{"n_layer": 13, "d_model": 448, "n_experts": 96, "experts_per_token": 4, "d_expert": 224, "d_shared_expert": 0, "activation": "clamped_swiglu", "moe_layers": [1, 3, 5, 7, 9, 11], "router_score": "softmax", "normalize_top_k": true, "routed_scale": 2.5, "balance_loss": 0.0126, "balance_bias": false, "init_std_router": 0.0302, "lr_router": 0.000624, "n_head": 7, "n_kv_head": 1, "head_dim": 64, "vocab_size": 50257, "norm": "rmsnorm", "norm_place": "pre", "norm_eps": 1e-05, "positions": "rope", "rope_base": 10000.0, "rope_fraction": 1.0, "qk_norm": false, "attn_scale": 0.125, "tie_embeddings": true, "parallel_block": false, "init": "normal", "init_std_qkv": 0.0513, "init_std_o": 0.0101, "init_std_up": 0.0513, "init_std_down": 0.00888, "optimizer": "adamw", "lr": 0.000574, "beta1": 0.9, "beta2": 0.95, "weight_decay": 0.18, "lr_head": 0.0039, "grad_clip": 1.0, "warmup_steps": 382, "schedule": "wsd", "decay_fraction": 0.588, "decay_shape": "cos", "final_lr_fraction": 0.0, "batch_tokens": [65536, 131072, 196608], "seq_len": 1024, "doc_mask": true, "train_tokens": 1430000000, "steps": 11566, "dataset": "wikipedia_en"}
Below are experts of layer 9 (counted from 0) of a mixture-of-experts language model. Rows are named router (the router's row for the expert), gate (a neuron's input weights, with its number), up (a neuron's input weights, with its number), down (a neuron's output weights, with its number) and show model dimensions 168-223. Each number is 500 + 50 x the weight over its row's rms, rounded and kept within 0 to 999. Numbers have three digits each.
After each expert's rows: "raises" lists some tokens whose logits its average output raises strongly, later layers aside; "comes after" lists some tokens at least twice as common just before its tokens as in all text. This comes from a sample of Wikipedia text that the model never trained on. Tokens count by the router's weight.

# expert 80
router:463479578500481544554463547548497482546495533521560535505517573454499544601476491436541495614501570481596512489501450510497488456498509555545512576475421479461525490477
gate0:432495494530451564511491603521520552502534525491524536539454570356560570614535474536439472507509496484429545409547473548520439520496494580471517470510514491511573486490
up0:527462497486528479512530469421478506516506550520494480483490499474491457430494526479405456462565462401434503586574480527506457426577548440573402514585537529553561527507
down0:501390500502496507522512475579527477408504390521534518451493428494477442578423482394466596456537426445590442448522596530560492491519548489456432564553469566523613498588
raises: "-", " and", " f", ",", " s"
comes after: " the", " a", " and", " of", "'s", " for"

# expert 35
router:455519476514495565416515508539555455498555458550551458483483421508425522559517422464480455554435519499512489500391493428555566572465490481404487473495507425454560548503
gate0:425494473442563536499433585453501459453481559523514507501466395543475432514532517588558476500479482618522434474518427411448492517422462467432567533511416569470539507547
up0:326566433477521516508538533498465413535454530505564461486515472561497491519509470499477500513449498582559533490477475422468464517465427519464546597533447523524534493581
down0:487529522549530504499456374393531583495414530462495436492446530554421518546495482531515531480481623545583488455429615528575530530535537472460538581464448447589464511512
raises: "\n", "\n\n", " ", " Ref", " Result"
comes after: " ", ")", " 0", " —", "%", " JPL"

# expert 8
router:552610425417483508555482601537485513480524531431461554591492510438443427456471491450539507526568562477479485459508514577551464473437442605532489452541526510494608470489
gate1:492603423502454489556499527472437535432554473489516479466460423521498477508544532613580484464569498466522579508416425543548356500496448576477613484526466472511495426548
up1:446537490507472493473538509496454559523418468536389502510493437550551423616495478514503442544506592574451527512418533414370541374436496385536461406485477480504505535524
down1:468410530434444588564520551485466400493519492555434481484526585505457601494487492560584479447496485502527508447516521519488531514538486501501529486501495518517370516521
raises: "-", "\n", "as", "on", "All", "ex"
comes after: ")", ".", " /", " as", "\"", "ase"

# expert 59
router:530419426577485456515456517446446556536494581553466530482432464414456468402485480516484523526407511462490523516513479558456518584510528555529509561439550567481549483553
gate1:453563543429517511605512473474512567523536490510439500596550518526471475513556472505486504482488393397436569422490590435467489479503476490526477567530508518446474395529
up1:471527537444536524554515494525515521503500427485445462486587594530501477465566464523455516528472437439450560455543564513434501532466469538523539573501500543422563457584
down1:459510592523500469519574474497486551483458450502441532564570513485478524418582622525494481444480587472490499473527405385435426526448528581529577474514454554512619531467
raises: " |", "\n", " (", ")", ";", "%"
comes after: ".", " |", ",", "–", " .", ";"

# expert 52
router:516507404477496431466425499564375542477477430543521530475513451413526391402478497502517549551487547469485421460485558551428464511503585560559493530439548559476520510554
gate1:398449531479481471462532540550524509535513536528566476480532466534459446550455475537504532478531524506510585501420495490656480525560371491440527536556434586550467422519
up1:435500452466460380461462473481507565526479515555530418465449504544495474500483480461448494446504552527472605486439535482580406553479415485497451519559488520567456505508
down1:429575550557502560429427470540541453552430522515529523496482563558576450434437553514474589541471428509519417518431494536523494548547490467429504574506496506544451494563
raises: ".", ",", "–", ")", ";", "/"
comes after: " |", "|", ":", ";", "N", "°"

# expert 79
router:444478428532401577483549558444500518484538442513518531534558427433525614533469479536516477540545485443549511485562491547394559523510508422491483520542497454488424503443
gate0:453474524523567514540456564530463543460510530543489515465525540568497550509400579414544534415392468482463378497442511506475490567420492497466584521536463487511430419455
up0:477482504486480528408574474457556517502530465448478459451582603538559495487453455363533481474471525506520379544505525590530492480500421502483558517460470556506417422426
down0:467495594503412531559458459499436557579465446540513473468523469437556514532440568531560488476440549499496429487513451573512479649481556538509594470539528493427469514532
raises: " of", " for", " (", " in", " as", ","
comes after: " the", " a", " in", " first", " his", " two"

# expert 13
router:448472515575427537440485433438467568634514490397473449444481501507507514513538459548512470411464542517435503515405487396593463519505509526477539463617552368531553496529
gate0:390535577483492458521564528466489514539546496508561460520476478487483494451482502543498428485475490543574483631449515422567423518487504511513510477483474445603514456458
up0:497509437387496444526571515513410506474507517584515461517471544547648484492541559544565425485542424577482364484489577503542501469481332479515539536498474461433472499463
down0:499562532547497452470471501529513551480528443502540451416553434531508530551519506476472430471541503486488470508472579482475505553449552561612461480550449527507552573403
raises: ".", " (", "\n", ",", " |", " in"
comes after: " |", "|", "\n", ":", " (", "Personal"

# expert 58
router:442466516442455475552514505465429421530476527443481479470535533427446492552492521415509560515503455565479525431495451404450510592448578411425535484551456442481423535379
gate0:478489478497416579498450498520380476481495527566444491486501550537549519521518477461595444424479545494484473484538525540453465500490477462498518577481556502499461500484
up0:595520542486544466448584519525417537548388491409591502418495484545538569437494558448452478529495509493588485564522600479456413497476480511310424516510487455537526564527
down0:439542449537513464531470487482472471467533552517460524484502484552441578442544544413529450512459548527421498442493553470539451439481537450517597467533490461457517541426
raises: " the", " a", " an", " its", " these", " their"
comes after: " to", ",", " and", " also", " he", " which"

# expert 82
router:533453496559542420490606531546367448501464506564468429538527490515442548480480441447511523518422515512537509483467451580501479572572448536438510538487514497482522556435
gate0:508364484400570541558519465504458528485475521465502556547428486486533482431520510427465504508531552486518510433464461439561565510533548499568473548463530458468489498434
up0:452404537416555534490523428442495478541485572516542547563520515472472523564547479514566501514504510436522496478515470425626466547489486437567513493503456571493544527472
down0:519392561562495464425533444417534524520552531577494541461423494433601478394425467533528509547543565449609536490388417474615436494508507442435466543522493471448561478520
raises: " the", " a", " their", " its", " an", " it"
comes after: ",", ".", " due", " after", " that", " when"

# expert 30
router:508553425552479453471501546534405506456528550490489486504515489508569450490484541543454483515421558403553454475490515550484453406511550595546500426420479470517459516428
gate1:518537488474563501534490479511483529562533444441514564493524585413508485443494607438515589524559565497556497595492491561603499471554580504441544516532522490426557511390
up1:568537558494510417531530446467503522554533451439520411469465604452518524435500493512546513506556486494549487449475493429542503476462566575565504467492401468517434518482
down1:456521459435486501513554482507518494494482473518521484483494475464440463440484400519465505416435586431512475489518432453577409564554511551458569486520522509522489470460
raises: "2", "4", "7", "8", "3", "6"
comes after: " (", " |", " 6", " 2", " 3", " 1"

# expert 95
router:476489508618471453493529492483405456592503524463561443534537506452554545535526489498504465425459479401457457590516559499461446528526502481548512445558528487606454499454
gate0:537526507461463435526482469450470440540439410521451468541595485458595521576605585418531366565516556507511494492482422482527458417483567529588522493499468415484485457458
up0:533505628518409433494439425459531482503405507475535506573493487456519500574507530480504457505622539586543479485425500501542380502502631534576504518493473514515472486516
down0:552501381465598483534404413395506518458486444503485562547481502462405545531508536572495463391484546511529468451461488542435485515507555445532449521467502466527484484531
raises: " |", "\n", " at", " "
comes after: " |", "|", ";", " 0", "–", " 1"

# expert 72
router:518501544488502503553469493486577482511541532487502605481540519511496497533532500516560468510475485454465484515492533483486501450543529475548427460576481443513426527496
gate0:536459532450526489456534466530537500493529520465417466554434517525453526524480505498443451514533528567543519513507561375529523595520484380471475621465497496494510520425
up0:506555548429470578461623415507460481454572407493423430522497558549421597563512519420468478391536439479580370453514582497550505517481431470437586580545446481571458408454
down0:462453498453471555485560473531623583495508453480511389532558431555481541449536490414434503524463489435572549440545472577456567450561456418537540429502439494531564502500
raises: " of", " for", ",", " in", " (", " and"
comes after: " the", " a", "'s", " National", " High", " The"

# expert 81
router:496443467569500428499373591512472505439432600514431495484510537516569509518529472498495554492535537450471500474471525460464478465428439522422499537472533558461523461569
gate0:466431502519503529465465474423474587497503372364487525413457508587504413496488560541617574602470562519494434436512563555552479538553559536439573462542512491515494445579
up0:525472447594555541442399556473455568565441450370548514474374549598453412486477536540590555564447518489576500447495495583455520504532442554419438526547507525463482560508
down0:453505541542554610501408511421513502469511508594510516542547485469425528463470556517497475514523474405570502538536455441494484502518482480478514516608490557469554464555
raises: " a", " 3", " two", " 2", " the", " one"
comes after: "\n", " ", " km", " more", " JPL", " at"

# expert 94
router:406482538513462520464455466502482540556504490541521570541566461538484482468501592441531524475459399494553551517467447480425539540586439404476427490604463532460473511489
gate0:459466560439519506575525443475505472549486526460517476542512409438444444507481471477606619442440516508528508389455417440474415485484500636484518558514543541547520448505
up0:511451580442513524529606511520505597457506550521553476565484504535455497479443440540598480446517520475492509376532431520475452453481547521516528493443523611547501466546
down0:457598554528438509517526529596656483609548462471580476544480398484576487450584425528506503492470517541561496409510506576481531569455584590559442436483445481483521475409
raises: " first", " high", " main"
comes after: " in", " is", " as", " a", " was", " of"

# expert 12
router:540432488529490547529495429471505465558493543460466498523519467525439483586542567445534533535489469596520554485436510474570526505460534491455467501566469479489427518421
gate0:514513551391481456537446492545526487519531456507520587536595515451433504527422553544541459516493510471420513470491490485440468403521408380582605552418562514499398503438
up0:481492543491428484586469425525563440514537488448528539614529517394450600483409565590449467518463535459487503548462469439497404508508523432520608505399556442527531468501
down0:479471478529454491520535501501519514599407543542426512515490537477494480506499572422463523555457464523517444414533591463468444493521394480522497456514470581514489546470
raises: " in", " on", " the", " a", " to", " its"
comes after: " to", " was", " he", " and", " He", " also"

# expert 56
router:496516545484500467588534467514579393541446596472522472562527479433511516555532471501500503532471519444556545479520561423475521456477514487574461513566451481505443482407
gate75:516516467487413407462463461398575521512477454497486601509479488545502591542483485523498429537406492467612511478634378588475532484532451495594512493465369484503402472469
up75:566470469526505535505467515491481511445535504558501442577457534457411440563494466487544497419496391525469452521470524469488374523500489502493448476514510480439514577507
down75:531499500461545531450529613467456398446480520593398525483500563535469469506564508420471540531422446416454520482487512511456423453544435511484581392493510444503538446502
raises: " of", " and", " in", ",", " on", " from"
comes after: " the", "==", "'s", " his", " and", " a"

# expert 14
router:461526438503497567517477443448399535427475538506508582460554504503580480434461492483449455589465434529563523447539490478464425448520497496547469528462497477500541522405
gate0:480528523495658496492562650498471591555576491541457410417569572573438469501437410449642481517440581497555495509545495552478545538502486593434530530495395439517570495537
up0:416522465538623511470503622507492628504523507452496501430540600534451457460480427454580466474474566505551493499536468521484500591482477579451514488497471492509526491440
down0:603475458635548546437503518506517528509509463517529572509512471563436468544491441542530533447468612552473501542479434528498528472527490541565538454524460503495559470533
raises: ",", ".", ";", " –", "–", " and"
comes after: "–", " in", " (", " January", " September", ","

# expert 88
router:482419539491598440552410506500585525461515519480526400538492564628547458481574525475464500558547413502548553553561500453488507409589559539506519475545437468493504477500
gate0:585620574468568483464471455549490537434575551577513560473532541507466509471627493485511597504517529428483450551517493512448453475517418479497534510481506524454562628434
up0:550519455449471464477414492435446569551587562489415550470456445515529520422524513567440563487505638489445582500502463481508455427518558445439542452477470583531537518495
down0:481506524490570408529554568504510414517507480464471468537576497484526449492445567451529448468414501452574476516499427558473624480549454538495511516595438468418500491455
raises: ",", ";", " (", ".", "'s", " and"
comes after: " in", ",", " New", " United", " of", " North"

# expert 73
router:534556491535506541437566470573497587516546530509456516483479404580494509575570488573501542360517546508469514466468535519536522445498425473488417613534564463526545458534
gate0:464454472484509525515477456473580508410503425482468469533452481570501540558482472458495607464493528448458514528461541385547468604410421476404425509478480556431473504545
up0:497539495464562470419464533503488440510539576456552543490523491445552562524521437485472515549474455492498558527502577536537396510547557509540548470569529353438489541469
down0:474458571490508469510624495451490489562417586570549599460563470512519493571457491440516530598442465433470545488523506474537530578477557544506500441574466485430499556512
raises: " |", "and", "h"
comes after: " |", "|", " \"", " Ref", " P", " ±%"

# expert 0
router:408502488443478543533552475496364554556449483501499536463492447536468492479532466402509564413462460543531491486524505490419522507556437576403550482546485582493515502520
gate0:537487549476482541450406563552415512521435478546530492516444412528418490437574498559533486350548488515480559492625541461551514553483482504437558548597544440432460538537
up0:534551445467583504473502457520505474511505481403429567443514539557435472489486487476379523487501413525431454561416546501516464434549449554542525482582542454550521532479
down0:584528449443532529540443498442464394469550423484539503480584547521483574472440478452572471534474564417502570513499475466406451566565463522529511585467477494551546450419
raises: " first", " new", " \"", " final", " entire", " modern"
comes after: " of", " for", " in", " during", " the", " at"

# expert 71
router:519477532541517533548461437460502511577488495451525555477538426509555491553528544499493467563452485584601530544507544497561507557457485479432393545567479419458431489497
gate0:562547517467414541464541472499510543512473516497558457453496513472468504425505438520466413519562435493513455530499534538508516377538532522628431488407445528487541469535
up0:571537520478494458518465491612547534440584501494567519550519467461639592547536529524505520469519458497504486575523605411529449482495540443499432529502564399536553511517
down0:575471409489520492391494440521538494415488398481439586475536515525486552521368556467501552405562541507473513517581482496439532498454359426569527507542467441431468439533
raises: " in", " by", " to", " on", " as", " at"
comes after: " was", " is", " be", " were", " are", " been"

# expert 47
router:508506605472558417499471531426516498522399595529518469518528498475557454570490477497541449555535486437529555490495480491457548411497448507561511463488376467506443547455
gate0:482489578488511451484498451485468497547399525425546518531606485534468462450604495434516561524584528436475526458479519473597546482487506550504561510432503573378419529390
up0:549508435465482436503517553493460536415459533557467568409396477514519458459561534507463586553515577540462494464516465553522494578472494547485529412500471446457481435469
down0:444491553436534522451395538495465443496425592580380533507443565457503464462523493519408510433532556505528497556542456519493494437506508477522507458494519544532495474543
raises: ",", " from", " in", " that", " with", "."
comes after: " the", " a", " and", "'s", " The", " their"

# expert 34
router:440547525480522475422508493592428472458555515398501467540522560525463538435395544495573570460487430472448542546526545554538519520593556496507488459537571540533568483409
gate0:419475538456558548512531527460460546391476547456402528456454545535513367503533486479572439414449491510494526465399442448495470500574466474542535591476506582496460565597
up0:475495443517520517494558527450519568496498538549516478490485511489507500464418517580489468416389531452437468580489560461532430462485457547513426475400532449535543402476
down0:470490555512470529555423465430536511568554457429509516473523568566502588523513523423441496490505546519496480549460521450490580447604501498476498538439500408585456448575
raises: "History", "New", "An", "First", "Second", "Other"
comes after: "\n", " U", " =", " List", " 2002", ")."

# expert 42
router:570552457474515516477422539566545487452448502469443503530507485441441538464410493500486515552481570542501514516565484505462558588519546476498468497462504534380482597535
gate0:493568594455400460408470547507525566550601455551535585441446488595457432394487471555550471536521517530493437497539515498489419517460489506603552495461467549553475444530
up0:520553494540516590535484520554468576496479432437360489399481482480494560519538490468487485459546507551529527470533546531541534449548539429623445401459513421522477438502
down0:596521443607419542555480593569542484508540538570464544517422521418507466534503507499387490578473396467480519561482499493540430509518445429601522397555530479492457523534
raises: " different", " other", " of", " times", " separate", " major"
comes after: " the", ":", " /", " of", " in", " The"

# expert 63
router:478518514470519480483564543388569506494434598386465503536469456552506452537468490529553544492550467554531517468538446571454410461446552514489500418533478521521438484454
gate0:474451509588493521488472512513519510525602494448522479425439569557509406507496526488452424536483460608502411518497463573520458630465409531474518564538440528431463527540
up0:496371516583475526520533460558437609553498453491507457494459543558515482476519504489472464374527533566475507541510539526551511482558433565568580540529411467455462597509
down0:415497459530414582562546484459459574446588498481530564471411519592487489535503526580419514490512547515424432540429536478592548552494546525513462460483494435522544586461
raises: " at", ",", " in", " to", " with", " for"
comes after: " the", " his", " their", "'s", " that", " her"

# expert 87
router:524519490443518453438507447609436550450564544484594444427446546544484551421529496469482470454462538500514549460446449589488496514528545508633549415450448570476565482497
gate0:557477545417540527498496497432459525422507487519519463400543558540541450421487523569551452436627498484499539537531531433484474509528429519464473480568578498481463477475
up0:482551468393522581530513640417443484449503561416465475427533537528553508450510562576534516455493518501446475525447497471447497505490509595432512460495631528507450447462
down0:487572553474467597302527529599470500470391450442463536446468532523521543469482489484479552468584514521495460490596574474483507508520524453498498440499527509456480478476
raises: " not", " also", " always", " be", " likely", " probably"
comes after: "\n", " it", " which", " he", " they", " It"

# expert 37
router:540551428481394443521441446535444543538495463450488601512428378549615490482437553531552492425450490529502445496559472516564462532489451446414485547453538417533460465519
gate0:499540553483557478475530541512481552577602551396502480462532518525467526441428595538550426421483560543429552545444473526470460463460490476502449452472562620579447481496
up0:546462494519533497476568613560453535430533500502615433427557499493483422476453540523538414440493485495514508511476490493519497563583460546508508488519562483573564549512
down0:404513641324562524438520548486478546558522538526601549541456498500508575495442472513517573424477512504461369480463492561512366580530428498471407536473438540534464418469
raises: ".", "ok", "erg", "aff", "ump", "oin"
comes after: " \"", " (", ".", "-", " John", "/"

# expert 41
router:460486464573488547483430418424471454520606457483450516523510459521468484476524543505558502492497499518468598471459431501509555470509555449507496413515448491524443490483
gate0:573495511556465523441506531484540516520531490476536541442508480416421442411555462496483550588446481560575585472560421470477480560390458643524553477503524518436561491461
up0:520454492475496522462586507406564480514520530466521587440454386475436468501486382560466529576544503560585577489528461465493454534440451597457432605505517437404571459478
down0:551498480441634504537437491560537458406450516500557498510394577512539558398477537516457554566450534406478514456493560422414530518602553492513635531493505502546549458439
raises: " a", " an", " the", " one", " part", " considered"
comes after: " was", " is", " he", " He", " It", " it"

# expert 50
router:490455527641489515417568551439513500555539536478487489479587449438402501463528406486533520444547452588519556485529562548602468511465553494559464429582469608503381514517
gate0:529466463492418462450495492490506510517533510473526493384480509451593561462550559606428523514528552466450573480465372420469463556506589475479481561481423559476635465517
up0:483424532483420451475436521485530498511547476517422514526506496525683551507483508599435470458692542488501537449510520449454617437468512530530435500516574434483408527551
down0:444415482470515527587517493483509364562462470456439544506495535560475558513575628519522457576480457435515531540467513417393493425543478520498447509449508471496552578483
raises: " made", " circ", " frequently", " also", " attracted"
comes after: ".", "==", ",", " The", " where", "See"

# expert 29
router:480572561547541435509469500524517473530444436413503555575505462441425453521472475534581462481487460492527570434482429458603429453543481489505504565497465539435559538487
gate0:508510605522530524505507498550547549447510496468581489571543471548505468487482500437473624469490509494496459496436523441468442544532440426535433414528524526490415521553
up0:453595470561478511487415454459516540478443589423494424550432547478504535536454482507510499499580551462525517420454546525525489490486477415502514496455478413518440565405
down0:506463507480459541496578508407563502488482562616493543391481443580572507534431558473513504535428492525501563485385458553517472484411544420520453478536523505510427404482
raises: ":", " |", "(", " hold", "):", "),"
comes after: "-", " •", "|", " Binomial", " Preceded", ";"

# expert 44
router:466443449558497474515437496451474609464442560537589415526492507571546418475499509452484521545467511485536550538585503543447460520449569536448581503494410434589506497476
gate0:499500605516486495397571440407462427616473409521527534509526470544464553619434485503526437511425574545397466528468468469538504555465536429457529478456502473482560486444
up0:557520504494610442538518499520447592509494418469539462563528525572499528514413565524508501483391519496497384467406556476496557609476522526470538470510492482489541533413
down0:535556571584496454459454581474516466504409371500498527501481406489589568569443548551571473558606566438577512507515569513472504509437405443434434496468547501582476480519
raises: ".", " |", " (", " in", "\n", " and"
comes after: ",", " |", ":", "%", " ft", "–"

# expert 55
router:534461497558556466501508531417484472510516529520422489518549500490523535494443461440587505564503522603425475507428469492501529518501524528509544576508525467570426489474
gate1:559470571530566540441452520531459493393454538545461524689491463536465515480632535495536528480494504429553554389520503478515503517624557541474517573497513434442443510455
up1:378556498348440484416530492459551469460511542500518534411507518547537522500372495563454522488401474526515579460505494494481496542449499473540449576443557514510549508459
down1:503476459558570496511454505503570509453536549475460605454566458536442506528577498513537512588399553499436555449445362566430503532533506482493449464443458520470471501499
raises: "In", "The", "From", "A", "|", "For"
comes after: "\n", ".", " =", "==", " ==", "==="

# expert 70
router:495592398520466532445444482509577556460474480578530519504468392502515530426473485524478524421476515465545505497577532560541534610537543465447389639458534483560482400432
gate0:414476482513456499476525640516452491548491429523453450565484526425540558525506420450464450425420369531490407454476491519434504470523488550395533487466460521599555466482
up0:414557464436537495512448554531517537464484435577425497477497456508497488525493438506369500522419469475526428421576472513482522393500538476421590518451466467549481497447
down0:497443475483565419466473494513480506428522420489536489603533498514422440444430497491554606567465511422473519522444471472505572481463438509525468479493462493458545543560
raises: " ", " —", " none", " 6", " 1", " 5"
comes after: " ", " 0", ")", " 1", "%", " —"

# expert 2
router:459590396503388505505460467585440569497559516486500586612439411483559463423485522535461521481489540543540512444530500506525488503465451573498483564442477406541502508443
gate0:430475443491501477514411486544415444582588515467439466535485470490441500559479516570489500510493478326594507496529527434564455481438524481443535433465596458524546523402
up0:493490496479618484518472479471521510568560563525451476466475540522515493581463413505520436512653510442527563560531589590415503491598518512419463494476514534515444515467
down0:580476505479512500474525454478488495491492522544474562526489490498467445410482578496458405530482566433438449500496506372515452529396526454638389496591509543516510486465
raises: ".", " |", ")", "ag", "g", "ere"
comes after: " (", " |", "|", " \"", "–", "("

# expert 15
router:456507424539555505457501444563474488494541592627461455496503523423506540493534556576393438522479526560549499565509516499434546416508501579511492438397500484512507536614
gate0:504504582508548406431514511513548585495566544505663504466524492567541426519558510522509477388585492487414449479588440561458556436568530490471490524489531549536475420524
up0:469588427543489489556492526472508428527524492417439497398499508494477576575536499500503484383475499440591475527556575481461419591493455525535526438502520446432565599550
down0:567505561435423421474461482476622587520513486443446518422512522437430479476493454457451573464515494488477524527415490456467523506488492440521451555531439533528454493536
raises: " Result", "\n", " Other", " Also"
comes after: "\n", " Family", ":", " Order", " Phylum", " Genus"

# expert 11
router:443460416587520418506440505497350509587519507467501441433408450514535447525469526542489504477502408496532440477499583552536510520532568497457499551578472409442499390497
gate0:565453499435516462490563522497510425552447526462571456587466467464430476437510469486497518440492513584508566535482578428538397473458532508401491451525589483388519439505
up0:441528507399517529557525502455588474491496498539572510433524476436546557471480411396578533549502539507507513494552451430477479442489449514543497406511438518521493622405
down0:533520512463601478568470501571485674507534511495580514534544495526565463578542537405420451501495502442486493468490509556535393488469481465495502481462452413440526467569
raises: ".", ",", " in", ";", " as", " at"
comes after: " |", " was", " were", "′", " Votes", ";"

# expert 26
router:512471504532508495475460504530421450640511527504481482430492494496435458531475525486488571482520506500508547540505478425553401499398498526560516469500418493542623520540
gate0:528564458539505375489445497454488524447504495568498450414510374555518469485486482633495492451469458531490561478434495511502519431496499429527494445473490548499463399488
up0:516541474504500399518390518425458461482484468594480490462471461555540422500493512517464505483537465561499458470511506644540501490470494491588484534444534492496492520595
down0:483524565511425490527488494463571425499505419593555465418562568438536517489463637545459478531459484436510531486498468509555473507491565503511482469511448545462472541507
raises: " two", " and", "\n", " R", " the", ","
comes after: "\n", " released", "\"", "==", " on", "==="

# expert 48
router:483506522489557528570541484476554461469539476552511558522440587491545472460500440521509342438516551503483527493520594501548514507537477518494450535550504466480521458516
gate1:595534502501487484534472520539460555567550470530485508508477602498504553509443490525481489556533519472501523620505524529448483421498540450525413485512456479527486411440
up1:618503542418549438443436501480456539557523498566375562524414500507498471556439502578552532544479424507460479608461494413499484407604564470571538534461474485491491467427
down1:539452534553483510426516505533471505462529467501369611471492574510498433548461487503454600481543454552438551485521635494434515488539523460469500475472429495465563484442
raises: "|", "-", "\n", "Source", "Sub", "===="
comes after: " |", ")", "\n", " information", "|---|---|---|---|---|---|", ";"

# expert 83
router:431459425474468538533457551510415507517469489555463463469427443552452507558505531409550501457561433439542478427474481529483462573488456512460609516486449605496414487575
gate0:428591526479538487436613504449485558527501620462578505482475516466524497426538449514455504488568560512479462518431520534489495579525546491475521523466488477462407427429
up0:468514461450532420489458480437453637588518588486513511465444476479535463488511558514574479594534529542468520448427546467477379548489494525484481503484558426445403537588
down0:537619511507514533478576573512476494562591526490440499525498444544460491501455529450492465461478532445482512527462516463572445534385569564545422493542550500504539427285
raises: " same", " former", " middle"
comes after: " in", " of", " at", " on", " to", " from"

# expert 6
router:431496465484474536473409490516540524434510405611488409480516411542405514547460495580494499475423564462498503385459458461587462524490578464455449585426489483565511502505
gate0:526387522495461506582532455431515483487397459518444464590568529526467442546552405549480505416569495510541554637539471536503414497565559539516544460500478488535550469481
up0:489464459488475558496554439463520493518401512474486481538489456549495498562534438522469413486616532482484571444483464499540479557501642458551508411539510422598564495507
down0:504523553496423576532463574385452579578455539459487510512477526470485472615433489438550448517611536558474493568467520522522539453468539525491480525481439486571478394499
raises: " ", "\n", " 0", " 1", "\n\n", " —"
comes after: " ", " 0", " 1", ")", " 2", " 3"